From a checkpoint of a small mixture-of-experts model trained on Wikipedia: 160 Mish neurons an expert, a sigmoid router.
Below are experts of layer 9 (counted from 0) of a mixture-of-experts language model. Rows are named router (the router's row for the expert), up (a neuron's input weights, with its number) and show model dimensions 192-255. Each number is 128 + 24 x the weight over its row's rms, rounded and kept within 0 to 255. Numbers have three digits each.
After each expert's rows: "mostly gets" lists some tokens that are sent to it at least half of the time; "gets" lists some tokens that make up at least twice as much of what it gets as of all text. This comes from a sample of Wikipedia text that the model never trained on. Tokens count by the router's weight.

# expert 4
router:152178158134126151114124097114108162141135152105136119147142124091089131171111135127134121153103144128135092102125089098135130114125090118119131140092156112122135135163129117120146095110173092
up0:098107121116110105110088129116129131154075141123161150143126125110125147140153132108101128140135160110108154113113172155125092117120173146094138109101114143088135129125113101144106133126103107
up1:111141136140078126117097158145149091151100163089137144099116161087115144135156135120158116159116179111203120097119193135103134126109137138115134112146139163158132141127134093142131163108117106
up2:152134131130096095102151131133110171132152132079136099127088161097138158144159151117117093091151139100113121125139113182153119154113119091122151165136165116117106113129142081138089136145155181
up3:181152153148150117185182155161140156106136120125099142164139101146080136132137146102124098111103104141138106133139147131103101097142115108156133133126107142130133123142151104151122090117132094
up4:099106103121103103121151133095109140129101159142113110117141131109129160123149136119147143125129158080149136136142152154075150080110114137137154138128106123125148134128101196153108105119089094
up5:116144102142088116116115134122141173113143128111094151122135111126136139147130108118139115121105160089137120148099102141101117107133108132117172113171136146144111132097118104127160136130183158
up6:128124130116134144131100149121109113091124132130151116097126153146162177123109088135133097118143105155121150178122107109104157105108085094125134127140111123124112129128133078113123145172131140
up7:123145135112130127099144087171143166131147072117155141133104161133132162119119128136156127112131133085145139107103115159087128117132105089133086118127145097122126133138130124142118095135114125
up8:149153150134139107153100161156094130187100119100109103149127079128125157097124092115119113089076177133101121149104121110135089134187155119187092108091128103107113124111109125138151120129146104
up9:132130122137207155105121119142150106101074164134175099117126108123160152145116134120099066080134117156139146143109142151131133119156114123132133132143138091104132077117144116134152166129123129
up10:121109117102146143159141158172130135129134133131116141139111111105124119129104127160111114091124075114158163130145110138101095134158173107127146110131115137092121087137099129096125117135172111
up11:124154139146127132132111104145113125121127125105105153120154146123104148116106134132084113110103145059133122161164085102143107134124142106079083165135132120101107136127100113130153155167130121
up12:153156150115136116126110164133130103104103134071151093137127104120125102139124119099114117156106106144145175111153117101116087115121133118127168147126153114136126094114124119129125137175100064
up13:124105148130110162115104143179087121129153113158139131150140135141083149165119116142112141138137104118123087139117084126170156112116134134139136113075112142125172118128144098117114123107123131
up14:134181132096116098106104110160141149113110125124108121103117099132139119135059145108090100168118128126115154111128105075100141177135149120108152129125119110111092124118081050149143116097116117
up15:137110121135146164124144100136099125127141137149122156162169115130114147153105097111139166154147078128103163114127132120137115158136135129088117115136129121121076157101113097132141069136138113
up16:177145095174157141191096110121139166108140191119200135145143077150119142080114149136111105136103128133164086086169176063150162091145109149154090089152142118127106119132124120133140106141125105
up17:140173125111119120143095157111106144116130107192063145142129092140120110103105103111147142110105129105130114123147120141099138103120119065128115125169118106119132109105119117094144149127146104
up18:100120101121099164110129110137128183144162128131119131131144116125160109112140141108168119169145158146128112136138102100160133131111114144169114130115134164106129134104155161098128113064102108
up19:089112115167123108110124130137156140146143136077118169123141110156157099156168069146153158152116094090092127168120164129099094143074127116131107114138123132079066147167087097119114142096141123
up20:150099157122124125128162177090132135146141124142140124165076177130158145158165117136172120116167133103064105156145107106140148138108146148134148137109161173153160138155131109127165148139124120
up21:124188105126123141110123144062160134125113094150148118125155132152106142148107160139105131108147108151142111139106144110073056129129096098114126151099112094191137168110143186141157114141115076
up22:106140113156109133102161109113121131107155128109141138127067126142134113110153048123154176115130129170130108155145108104162158121148104123137133134138143136159147137102122106131102149116128122
up23:150086125211118113139102140169124137142129122097101116163089136164157117159085122089132128124135143139133153100099090157151130148123110130155083145099116113106093108164133151095114110114168148
up24:070168128124134137114115146165140136149121168151139157109125140114128151130112147123098120150101153104110119154166136105134140111097107130125110135083084160101145106133095113125125146103126131
up25:106110098094106119147104076084151117101088125124119149113118119155125179129126156145106145164125096097100116118100108171116120144119135150117114152125086144140122131114164112122127139111120132
up26:141120138110091114134121109127120158063122100097145109144143142105138117125122133173130103113101173105135141121148178155103116092154107123147140106156112126107159076131115134139123114155112146
up27:136102088125120174126147112181135135085147125157172081094102129124114137154106150135103112170124080062117132129109113162121076133161122131095108099155135147145128149145158138146119150134132143
up28:121122146133180178104118124146124127121131146163135103122158119152122142106177110131125148112107141106114138138098126123126087142125094124140086137094109117129112178125142121146118103095115154
up29:142174161167150149131130112134094140109118103139134116104153159140125144114100114104131141133147139113133108134118125140094140086143116129105129146156112111113116139160111148093140133102160118
up30:125137136154110111112122125153158124117110112066149124111070131147107116185161124082176164121122083104120126127143123111084137099115126190101130104096148100138114097135105126115112134123131099
up31:113116135135169119128102115112160166119183115130164117135108125122146096178138154137117129093142121119146163125144122152135107121157134098112126155149152151127084119148139137136141053120146137
mostly gets: " and", " &", " or", " From", " until", " (from"
gets: " and", " to", " or", " from", " &", ","

# expert 22
router:104084156152100165120144138142155144165104125065102124122156099103123124136104140086101120116118110124120143081167102099140111139157134130138191141116117142098102112176162163177152105150162145
up0:112105128133103112139156137134104127106096152149095133130139085102121119144096160096087107122159111100125099130105126095135108137137093112080153146136129109109139117127121121168104104138153134
up1:168113113142105122120122121121136143100125102172144114112123107134115110129177160114098116123127135117138117107115123130122130100134145106098151090110142125146141148161110149126121157124160151
up2:127161155117110108143124152116175126159109114098108133205096121101187114151145109084136140072125137161137084147143109096099083137115146137165171100116169147140154149166102141154105106106142121
up3:096081125143184152120115159129133155150149145129099091115148130143117130170137128142095168153153140102147127116105150085139091112103092144147090116143137191162112136123124105126156097088122108
up4:136128138142084147116132102100108080163150142111141136136136106121120108155128159089121105084107141125133120145118129121157144104132100096125141143138084128137101112137109089126115109155135093
up5:109102113156122103117141137085105108126114191166115141158162136139053135128096120127125145095151127166140119144152165074124122167106159104134141167122165137144146129089066129128163128114132097
up6:136127136144103116145120107117103106120117121081155112089159130112095112161145114118157148115101108163124121127131159189190108182122111091107110159165118139083094147098087105098167148105114148
up7:120123097165148137120144123115177112147170148123161111131122157128126129121123080128146100111149120113114099139126090109124133112135093145127147165114126075180155152138146122110102109080137084
up8:203157164127171111141134126074130102111145123086128169099142134140150159162140150112139157153148064073124116117111121129143105112083134137148107156099173140113110111139161168140171098135112107
up9:118122118113110104098121162082141134133162145119132104120137171138094140125108135135163106152187105112149131119115155130115132134109197146127128148141153135159129088144143136131166085144124112
up10:126145111093108116111166116113117132140089116094112108128132096132078158140135152110121117119120106113100116109111115123122132179122105105150112104156113116123144121135147133097137172158146104
up11:093101125116107158101138140148094119153106092104113107144132139120101087158115109128149133140110137112122144154128148138202178096161115171112097126131142147101116140127137121129133152112137175
up12:165129130115127123124160107167144099114143121104179169137089125129085089111136120176091146158138179093124121139120088108129120169172151108145140107130123136120130144146123082134137117121092142
up13:143148120163128106187100134117116113148143158114072159091135170097120119120131143140128162125108140111069112121145083117088081129103106150116132148116174136094125142165133140099141120130163158
up14:143157123147125098142146162132142124093084134113104155133110112118130134126101113125103124152117104150113158120154108093065111098134131117103120118131174097130146172114145114119149103131103132
up15:136101097153130115070106073150129099142145134134149094160140101123120104147147132135174130088141088114114126144164144157149117113117157110120193164162137112151108102144117110141129096127148151
up16:123111161145099135164126134130118092117142124118144117117169156114119159110101121131154185159110127132112137124138105150149130141134123103065136076132167193130105113134147146128076128139157133
up17:124113137135155150146117139146138106085144177154128167136153148103132101169124132109101096110158087128157122151112150085134124120123144127132141144093168127108126102155131171083112080158121196
up18:145100135114115177103132084104113123100159158126155105136112133123120136096105138102116105105143168095146094151143115143146140156097155099124153127124139117119117114141121164143135102123109136
up19:139105153141123148107122172112148111140111134128123112133128149116148110113157134119126132116122143087108102105124143190157125118117119165129156148119152121141131114118109139120120162098132166
up20:151138143153117117163156121141105152167160102155118140118154120119162146111112138130133121146157141115128131133182122149094131151161138168113123148110110132116118153115147137193095130151183106
up21:140109124102167113154099157141141118079124130121155139104136131137150156104170068118125127184131110101124139131140129099169113117079117107158133131091118176151141104092162110140106148155147135
up22:085089146074085121164147148145135139153124155128171132130199164147110139169114141120115142126135170117086157108156104121147153150129128141154122099097135151115131117117158117112127083154135068
up23:129096162141149166145179127112150143100143156077147143122152115078127110151132129160114127130092135168200161146079116155094157148123090145119110103151070156109130131141123144110128128145110130
up24:148161124134114132123178129122139129157155103097141137170116139113167160109106113143123153088115084133119133075142140116120092122106112131145169133144129115119139098167123129129121113122147104
up25:112122126166096090094117150129132151083133097139108126163094110103115080122110166123061144129128114126148112114128103087083142123123140137144149129115122134082139105159125084152124143140131163
up26:131102072141099124158118142119185073108177154128124082150125125167114128160071112123093098156096107131113129144137113118140151118112137135163129093141133200128077149151127143145203132120105104
up27:125125128128133160073163138134141121108097134108053133158093133125152103128106152118119101107123108117120085113109095161114150155139113074138161157114098128163154114133123167121147119126119108
up28:114096136090145115093089087126147095111118100096132146122132140123112141128160100143140111120102142113125119135111136139121140113116105136095151157164142122127132116130171122087127112121146130
up29:101112125162142118123168132141119071161127148137153123113175109128153080169088145103117133158155087138155112122116157140107144119168148107111137141134136117140129069158123093101134155126099158
up30:118137158176142138091133111132188146120130093129129137147143115147119089117166159136133095146135121126115153099137126136173145109085160125153116141110083095187121114163117143152179110111124125
up31:142104118170157147135126140148125118109128147115117089103144117107136060133163120137130127132113150118095123117128145088116128132134155182102139115130166166115136131106138106126113132144152135
mostly gets: " of", " by", " among", " during", " C.", " M."
gets: " of", " by", " in", " with", " from", " on"

# expert 28
router:122076120149147127120163133102134175161127117124160090127154107117142114149133146133140137116118117116082125086103096091113136097182086141117114116098144111098112128130152125134119106160132130
up0:124117129091138117123095109106127170132106140139165149124088133151156120141143111122183111111090137129103153136112120120132120117127153111115147157088147134125126126145134104155109155166117130
up1:161093136100099154112102160140173164146131117142077157141140111131147140169151152148138146151108147109107177119109122132097106166153117169133112161118144110100161120135093104128125176112181120
up2:144105162139136099173093138083106145091140120116090132091155124122140093198119138103084146135096146144105159125131106099111150139143093092145124114152092131114155157112115095175084149128115165
up3:143143127139163140126103158189109154119147104110092143103119125125113099132113132151115156125137144092147120157122138141142097154126086134092111130098169157109116124154129154138121119140149113
up4:160099105139168097165175140110162133152138150161128061171105152118105104161129167100120134100155104137093129108133083107139098113119145177107114130136170128110132108120117148148132123143106132
up5:124136092128129102148121124127142161133120134140147148127107169127095118133160186151131106098182161154132101103114117138116154126110115134110103133136104137097125140116143117151125113104129159
up6:146124134090141138074129102115094172109146130141126101144129118119147113145174171105137133119090073138098144104131150079135162093123141124142179096127133130155113129119113127144123114143151151
up7:113113144124143139154144142126127145141123131148107087131095142114126122081182152120152106168097150174093141123150136101119140146162134131108159154097132125106152131138097122160135171136159122
up8:119123161149146119111145166175120124132096122123124125136117120137123073129107153160094166109117074168166076134092139097184136166107111134113091096129139129160120161110125123095124133143133135
up9:137113119097188086087165157084122097115082103132132118173108099178143174114084158129140154092138115119097116140108141108149108137098137114123142095114144118127152113135119128112160131143136126
up10:152139123127165101134142124122096161143153044103128120130120108111132161100117140093131141122127130114132118149096103080109108123143128122139144152139093140143144154081125106114133085125119142
up11:119149132127145127138078105125130103185137123120134122155092115096131119167156147120132166142137130108107084108130114080129171127113158123117114130059171101092101170108129190125099112140138097
up12:131149117134107128138157105120104186121157126162094119093132113114116110133105125119099169123129105144106167158149112109112133103140133093117126175154160142097124129141137113146113151089100126
up13:086137107149104118108124156082120164136141119108090123157092153093125068148117113139127119145112114133114119086098107147156128124189160169065108152117138116143140153099097113145111130105133110
up14:111156090131132145128115118143155198087136119111116111129146127108140135176139136141167101173103140132108091140142143152146085097127160132136079123085123122115115131172155147114095135143129128
up15:183163081132150109118133112168069144158133146090110140085134092100122100149099155147126102094148129120175152145152140109111160114140154125085096168107145179171123147101113143142137109175137165
up16:145110080110135133105140147111126120104114149109109110139135130100123148091105098138139130146117119139130181154121160114148131126102142115164120164127124128133081142106144108148128119147127108
up17:145116124149186143158110122127168121157097123136186126143160122096121130107097183139141150118092136108193100090109112126138168104104164116081113126122119135094110102070156153123174153128113106
up18:132067123116151113155125152133133141116107160102083098124137187160132111135181144142132134139115102122087120106100114125165144154128142135150121124127159140110134117140145149131135127134113155
up19:107103145116107160114139147193165132118113138130124157150129118141133098078149101157086139123149124124115129144118080114173162142120100135166120188122187145145114093153094099114107134132172080
up20:140126118159128145137141110117119105164110135143155118134175160164119097114117130139130123093145150122173133097130105138129107099150130144106136142131119164089101126116133127128112133171139092
up21:132097125178111124124139094071184104136142111105093166128107095117120135127107125160137111132169088130143101099128088105167168142174132127136128138117086112129144121171157116130082088126148156
up22:121085081129140179118107109111095140152153183147079138151102128121147148168148137125130076118127081123147118116121129133116116125121133126123127141151105150130112132132120106127167146051153144
up23:130120132158072139104153145110128120134117120106126121125148131124107147142111153109131107144125109125150105138141120140114113086100168099132109132117148153146121108135137165150155143073119118
up24:152146130131136146159129114158158150192101129123118191126197120117153092144153141161154123110110139098144121135094151120123138105104090100164100132172188139074120143135138095128110098158149107
up25:127140106119144080121139132110163083140072105139152061137149126146114163083109110119172141127158118111119110125134112131101168118121147099107087128110141112115120130152115134118139164112130122
up26:158154151137145155132114138128129141110131112137113096123121149101107119123147146114108101114098109110143105120114153140154150114117124143090155113126157119107136117086145143106115101132143120
up27:118151143139088144140134127083120134119164158118117105118128140099136102151088137116109093144094146091119137102141150124150139151149093118125165140108103160127142083107141118136139137130150161
up28:132113083130174117125123125100134159158151155141124123089148156146106165137128159123140115143099137098136119113149141131138174118147117108081112152117139109116161137096136111123083097137110122
up29:178164153133139138120172115151082144124127127145141102145144168128195113103124138081165170120118077155110097106137102101114149122163140135101147130121152133136113109130141146110133159156168139
up30:140116117149139138134126114119147160139116177127132089127112117127111105149133186173132118079118121137097131132082141131140155114126112140138135155094106138162131124117111118150173118090114123
up31:144100117144170102152105077087126129095151112088135103165156092153153144140089172128096146114153159127125114076115130127143157107177160168131131096126101102119134146161151115113099114113112108
mostly gets: " for", " after", " about", " between", " under", " After"
gets: " for", " of", " to", " at", " with", " on"

# expert 26
router:154124138127147136085099122132126139120137149125103135144126107144121080101126158134114121095137054087118094124078102121109170091056122110118158121115137159131120134162157124152105147142175128
up0:131141124134139148132131155172114155147142095104114154115113148056105097127106187087125114093132097117134113127120121111072159140121112075121107126116153107167137132195085164124159113119133100
up1:136125152174080102106127129132118132104110114124144100135118114146151129113169126134140091093118091095157097166142094125119110096137125101116158153158083144121106093133075184128089139160151119
up2:202120101106166094084109140118086135142097138174119059168159148146119119153119135128125139098140115134111082163110119123113121126144169126131121136144143156141144150117106146121114082144106113
up3:108157148164160123117091098116149152129128150124111138146157101130139119098136116126133120108168130165141126140134162113101101088148129077134132139105136146171157137110141162106140132120111108
up4:169147160144119105115112123151124111097119183124142140178121107132146148128133128122145154157105094139116156136137117144094122107144095087164167104116091123125143120134099113159147154115151076
up5:163116151100131115103119135113117148150122150120131152138118125152107129143126147151134094139141134112121122145131156140120179113119147146141115127099127106166105173136125144139151117078079122
up6:109131124163150140092149134137124179131114161164131081121131130155102091103109109149101167115175103102130132130135110156126107128118130112161126099129144186148122094115122072156132108131108144
up7:145145140101121096102105131122152127141114127122100127089098128174144076097143101163123128108074127140172129211078130104131141151108128169090102087113126118103142122129103151134099099173121128
up8:127096131111123124150168145129143161111157114104103163162152118149116094112106140109135128139145098151107144127114106124153150115085080114113108128159133129128095145171150062179098126146152162
up9:099099147139195139133125123143128136131125144141115120147144128186118159094135137126096152177175138121121110142079127114120173162130112120113099128113122059109168109126131108147100132174106167
up10:146098139141118120132119147133152140151171148146140150160150129146124144108124156107151154138127099114135116148139129101150140104122146130131145148114188121115123143134115140136115173166128154
up11:101137126167125081149129148141118124128115130111160104100128093119151114119123138115188119137174121202123120159123139112128095131084079137100096155150146149112102147113179127158087136142171151
up12:148120141144160139129143118111100122140145103076123122096117086156157156133122113108107093081104105118071109111118157135113111164158111173109153085119111132081116122180129137133136116091140151
up13:145135119129117160134124094140149151128117112166131163042129102130143127143126150164149116138179125109111127169124106105105142046126160165152135093138079105126093148128164172110132122122177150
up14:162102123150122098085089097125088131186145093122101106143158110159174099131137076112130122139092135080126101119103111162129102144058152122140129158075149120151132100114152163111062158142141151
up15:106092120149153141077125120105086140148178144144154124090139113125114137153163110120183092092132126126148109112135126132140103136117144107134118160118130117156176135119130168104082104166162092
up16:111108130124135113092150151112151163156108120139127136176106131137094122102104113119109132148145130112140065113117145136164144127101136115103160120123135135128155115139153100151121162127126122
up17:105146129147158108139109154140108085105121160162141145115108137107138133128113145098163110159131122112134110112075105134120119085152135092131161120121162128108123137151166126142120136093105126
up18:108088120138133140120150129128159152123143151148156146135110150083093073213142143187100087137137132120161145129076150131155145151119137149120148115078111129155099118131183112130160078167110141
up19:107110116131119166076136133129127176118132121134133113119152138172118113150126116128126143161165119158155116126098113161171120107163135127096109172134149112145146144108145087138161096150154151
up20:133130160149166111136096125134092130126144132105148127126111130129103103142163136085107110116086133113140143164124174072121106079161164117090129117124140149159157106122131165117105118133158115
up21:124127113094097131136140112147105129131156160136126107149159112152110150119131161124140125107095122121106127113104129096136161102069179117120091129117137177135122122109137133154134121116137129
up22:129169160127140088129148092171145140146116137096125143144126109142159182145123130112143096132128161147094106155129068149104137102146144138136189146131109147103138172118114139091145136147126127
up23:137151138122114131140155108111148164111095143142127133111156111144132117111125116099135177118131147132155069131121135147078159147147099142097088137119110106102138122115150134128084092156134154
up24:178136093108120097143173132111145165119120124124113151139089087120113141097143130117156114117151113109176113061143059148117135109050144138145169108137162129078135140143127153095124114138118117
up25:157118156120149115117132104150144115143156113144144103160118174112141124163152156117157116123204089112097087100148133130176135163075169119117076139145132149146142116143121100118090117132109120
up26:145102106126089087135162118086177073082093116129092100082107105109140160099148105106127112146109130098152130123106128130120133082105140105077095124125195153158104110084127128129154144121121119
up27:106153120139101140137130144139149164103128135103156114123128133173113119138124167161086111133123127109059155138105118128116163118132167089154119166155144082077164160124125138102136122157138108
up28:142150155149140101122090165137084155142146107173155152120164092140114119102163118115175137096123160133144075097120115050122121107112143132105126112146124154128103136134151120094151119130133114
up29:138119097146113141132130155151134158100178119105125097120127130112121160125119154108128123152130137184095148112135131109083160140139131170146151134131142134143104074099133080080097100100156098
up30:147091128157065124123083093155104082156104115115105107176103149125139135141129094088137136127139105137122162085100154127138123085103160132117199139097116154146113139124137161125146157106123124
up31:179109117107135126124136122118118152114133155119100141113082125093135121091090144111151164142110114121130104130111165082159143132097081110149131117117159129158127083112140171121106146124110112
mostly gets: " they", " These", " They", " had", " has", " Both"
gets: " had", " has", " it", " they", " He", " he"

# expert 18
router:133092114155155103091142103131202135126135118127131122143104112148115129162117092096137102117144104126117097164098099116149149118117116106106142139131127128091079116135133105143116097133141128
up0:150125152184137148143120180120153135139137107121108163161093118115104153113095112115147143149103130131105131138100098112100120141149119149149109113147114115082075109124152139129123106099145129
up1:143069119131130109089127157119140170104136170172109137104091151191136159145132106147170146122158182125149128131122102146113134105064127147142121111121115139095124132120107129145091140171128130
up2:115143130124153087087153084110161146149168132137120131125120124135135161133107136105144168126107093149154168119141131134104159162152108083142123134131163138103118128114106090141170107118148126
up3:133109099203158127160170182111116111098167174124114123119132172180113148150106100102122087114144109112138131160111100101167093107125130146098134154134104147120140135116158095129098119115123141
up4:124120123123150120107109116129158159105134116119120090147107131149123134134093106128094118142131145156081136124108121122150132136140126116109161165120125122113095180145136171095149113137109134
up5:118141120121136143099089121125122155119119105169120157183125159128102169142129108160139131147116111135111143107098142129136156113113127124131135140131128109147122142155141157126068114094130091
up6:149110105135111109111135122126139128169125130094107099171103074115148123092128100105133151118133121137104125176125107118103103136100122130131084127126135167127109089125119115113136109179119144
up7:123118153180130126122135130147129110106079138145140141145120112143114102092120150125119148129142114121156127080118136100093136163127119091136148142138152132134130120123128125164115120142175112
up8:144180127123101107150099134124151125101157135125146141133176119145151126101101130110126133175104160144181100159179155094105132128119122171128180152123113138136127144156173114124087102097094128
up9:094121147125142130126114111139162174138085162085178131126188119123129111169096093128113105148154132087138106120078101132152122133125143139130111109162142161120141114121142114124114158136157117
up10:117107113150091117127123080133115166083099135144083127157159141161135094158160129141120134087134133156161162123149164139110152136083171089127108142104134166165108158120113148153145158119110137
up11:111080141133106150121072123142122122137158130122182145141124127127111164154152107109186112163133138074126130154089140114144122076108119089102159147138140148100124146144149122151111126084134139
up12:131134104146133160157169137155172118129137156137109121121081117123106164148132103124097091154119130174109133136112118136137155135136129113135086132092132128169119130144103126192142127090119162
up13:116104147127125106092108118144106111097126105168153126147157101184066181150159147142117110169138087127111094128127106125170129086114134086137115101134092114155131161184164104144137139114150136
up14:139106116126124146134132121120121111144152067099145129158105122131135129119108159121128112128114115145133133122096129125129189186173146111103152112112127144159102116130121128140098110126110121
up15:143137123160129086070121071144120156158144127111152147149108097155110129149089099117135168137138123139145158130092126153121150093121138181093144109123103107074113145110129100148159154163200095
up16:156084166171150089132140180121168148092147117140153144102140144144138121170148125145107148117143141117088080131161145108147134128164136106107178125073114101144113109136102135140084146164118203
up17:149120135190136144161151115108141161181110128122122166086126210132140118119102162159129108139136092156113118159129125112130172159119134128121121104138108108109109107117129131139129101129089111
up18:121127107159168087078064097105090117131117128135133117156143100149116076152095121155120159123157133125114130157098132131119176117128148097109162127069128147145165094140153080110159125129157130
up19:099124143154101108100143078130135107164134171145134105094093131117125173153135130172096165167139125107089144186108112097123109093122150129127166150151134128151113152137160127142140096119105092
up20:134159127125142086100121141119122133145126116104147136143128117126127101092134102125125105138117130126174109146105112127137164127076103108079191138123125127124101144123169134096120106100168109
up21:128118169148178117131139175087085088072142156122124128117158088126161119132128126136130152123112075116120112127151049087157087122119120111139149115103158159126102154177135142147104134100130095
up22:141129116166160149119126082155120112142120117133166113141149129146145139137115155141141174094155140089137161130147111150118127152112128130143135107106096139084107134132102146136123136116148151
up23:164097083146139137105141134120168109150109130110137087155137190100143121122119132147126124110118141127085117190094127099144140160145148127111136118110166145170137127119088125108100084117109130
up24:136150090124149135066134157149159116110104115165144155116122153100143125165096111135158132111128124124132131089115099117160107115089115103120098128052095172126097129118163142110123119142108122
up25:161139147108137139123104147132141127123134135139160105150113093124121107132096118161110090136143141132101079133124128127143092107109135114143131134156133085137108149126113103132128109162156116
up26:135126140135113130123130109150130165139102114119127152107165119113128121146153123087083138128160087143130077123125135176119147122156137129130115123124155129097173137132159143099128104164129098
up27:159076117143158137119097152132146148105109116135105154137120141128122115132146077074100145137076108109101109130147119105142134160125149152142120152122173210149139081156090114133122107129145113
up28:134129132131111129148135099137129111081157120140131130166101108122110138154101110099140121134194170140092075140131114136137113106115122134167146128158126108087097128174105085100097127080155124
up29:121134081121113104173127094150160122113107085126146119165139169144121126166102134085132119109124109157108091138072180127124115133134097109133127111151107114142107104138114119148136139112126106
up30:148133141134154112134122118116095108174126103119114122139164140075116103111093119134108138112113171142152079065149118116135132166095156168155124106109142124121124080113131156109138180132150131
up31:167110064126159080132130129159108124197102122104090127111131091136129105144144096102166120144132118097159099149092139109145133126096134146120117134107098212132128161121114113106138133124147168
mostly gets: " A", " O", " E", " Y", " An", " \"A"
gets: " A", " New", " S", " E", " T", " K"

# expert 21
router:137126145147132146097161104075147147160092163083177109088164169133156103110151118117117115118123146116153110121083111127145149141119117126091142141114130171125108132154141131148072093183120132
up0:148143141097128123145128139112111121142165096125141104117131166130152107128175118132183091128160120139096112158133112105141098134132090155119145131131144127118110105161156111132097121105168122
up1:113145119139145147082132106114172173116128108171136141162168151089122098130110117137125094133127116122118155150132158153152149123125140100118146070099135172109112159096144102103100148117088145
up2:088115136164194141117119098109122121151118139140180128125147117128149099140120116117103093140121091149137123141074108139098127137145126169123146129124117089117116127159060128126119120129112145
up3:101101148129132118120138116093147117159135124134111092101146147097096153139113137081138116103157168141082125166071092111140108123153088068177165115107150153066116135091147107142141101175158094
up4:170125114134105078120105125141165153142145122101138115128186122153151092134123178127158108151106123102126116150120095126149157127146094166160163143125085131145138103118151137158144133098133148
up5:120115146087126134093150127138174133148137159093172085130131155109124130151109137121149142166139155133148083141118119122119151113157128135073104138110144131128147133178128127148103124172119119
up6:153152109153115117144123122130122125159168159152149179110141127126150129112120151141110113131170115171180107122118125118169146133122143126131143118120092115143115156135133100125112157101089107
up7:132119139125122107098082102102149131128105126118122139168129111135140153093109128156109111086138088101091118115086088118079114093128155126117134130129107128108132109134185108149125136133111112
up8:158126110146164127159161130167090122148120124111109133126173143103116116181111124172117138105120160112123140115125107187113131091113102132125158110115099136144105126183116132132146130156124122
up9:083136117149150128124142131111177142119143139099141104112114136142166150127112161152109092169159107109137119117087132131158091125116138119125135143105076125117132101134145085138120141132128134
up10:133141123142122145133113142101155163108110109115128118065142152146130111123138110125103156075110139127129105141092160110119140144115086105117096110106146153110136124157101165126166109137131123
up11:192107154154148092153089097104124124118115132128132179133183124119096135112124227077108111193153125118110136146136124127114131135097062112136153150118106138108098135129099129123157161148154142
up12:117134122127151128174143149122143158102124107128113108130102083090128090173131076134098138184121102137152173124119104152151130113122146120120124098092103130112115165173100120141192082130130130
up13:173095148101126184156106084100160143134140137159151124129116100126118133153092153118122094180114130120112114156120109133148133097113145143135113171132124135125163108109115117153116127100129155
up14:130161099100111123119156117122099143122115148088139111154134093134150127139091113167097073143153124128163116173101104143107147152139189110109152133130169170141129156164103148130208158121086116
up15:144121121206144162128138103147130141129164120090160073139138147145124118140152114128136134139118128117120141099118071077159112169163136148132144119149116176135112118142080122163123140112106056
up16:163134080123173142149146103158140107161125111111116148124125146094161107151130112104097149140135128095123085148119086139075159100111102144131117068128152124105133116100148138093149084127108165
up17:130128119098082113135086152123134138133104145109128066137099185137157082158138131124128121144112150092131101109104094134116135119128146092101139130136161129113147109149108081142111094134127113
up18:111174118169121183112129060125129150115109126152124134109124168171125093161119157127081123095155144123094120091111120124097111137128180151115137128131114086102125139117155106119118131151165121
up19:147118147104124146103122139132124142119115157168131142189151157139130187125144106135108087177153141089145139138097089183163148109119110143143096162139146158174137117107071144113102140158157110
up20:125122122110134126095196139069125108149123155113105116101189095100161105138136131107094130106112073088090119147146135155097130109089081143108134141104098129146135160108118113142135152109160124
up21:177149063167135160139124115126133139139110140122134098127193120135108136134146102126121158149109128138115111120114172157141149132176125132126149114110143140109137125122153159125112145090108081
up22:124134166172095156096141124139157126127142142090154091104138106148122146116131152147078142089133102113137119116073085129137105143098164104129120129091130149104092161131123146181066116137148184
up23:159109132147134121166128118118176147113073166086079181177144155136126155104126129129110104171104151120107127148129145136174143122121122115153137084128123114125126142126177104131094163105178159
up24:166097101097145125108143139141083159098117128153086125117112151110146114103085171108101121103117149082112118118130139119137136113180131118132111117087123143163140123158114158099140129142124132
up25:127078138160125161120144162142107140125149074112065096165086116144087098094142114123117103119114089138103111070152128135154119141132144092120091151100148104133131124147107092133158157114142123
up26:129115137147129152117175158099104179132114142121112085115148138101156150095101140129139168141101095073093095114106118162138124127100114138124149144129161175113164107102140119104109148089122130
up27:146127115134081123117130141129115143113150106116127103182116163141121128150120148130110057116129134151123124097115104134148141081133120087153118141114129108116130118128147096124160151117142121
up28:139171112076086157105107125124091183104120117122143097155138103120132121133128178149123144118126123106119128086132180133108108109097122122107122165083129125131081095087141064116082155140152140
up29:120102139082168148116119176106131143132095086132122111128080146099138126090143074113095142132134141158115130129155164110130140136131108122131126120148102133113113149138137113112159127167122071
up30:139100129110137130089124120137083127098103180104147131103115142145190124158143139100105110115079100063107069157111137109147176143093111146165105117113135136152107110114107178104121122193095106
up31:164122136126125138119114098116143161138126141119158133100111132114129153078136130143064147149139111115141116132106132131110094147102144150119154100154119141126133138142163139101122075158109135
mostly gets: " his", " their", " her", " its", " who", "'s"
gets: " his", "'s", " which", " that", " who", " their"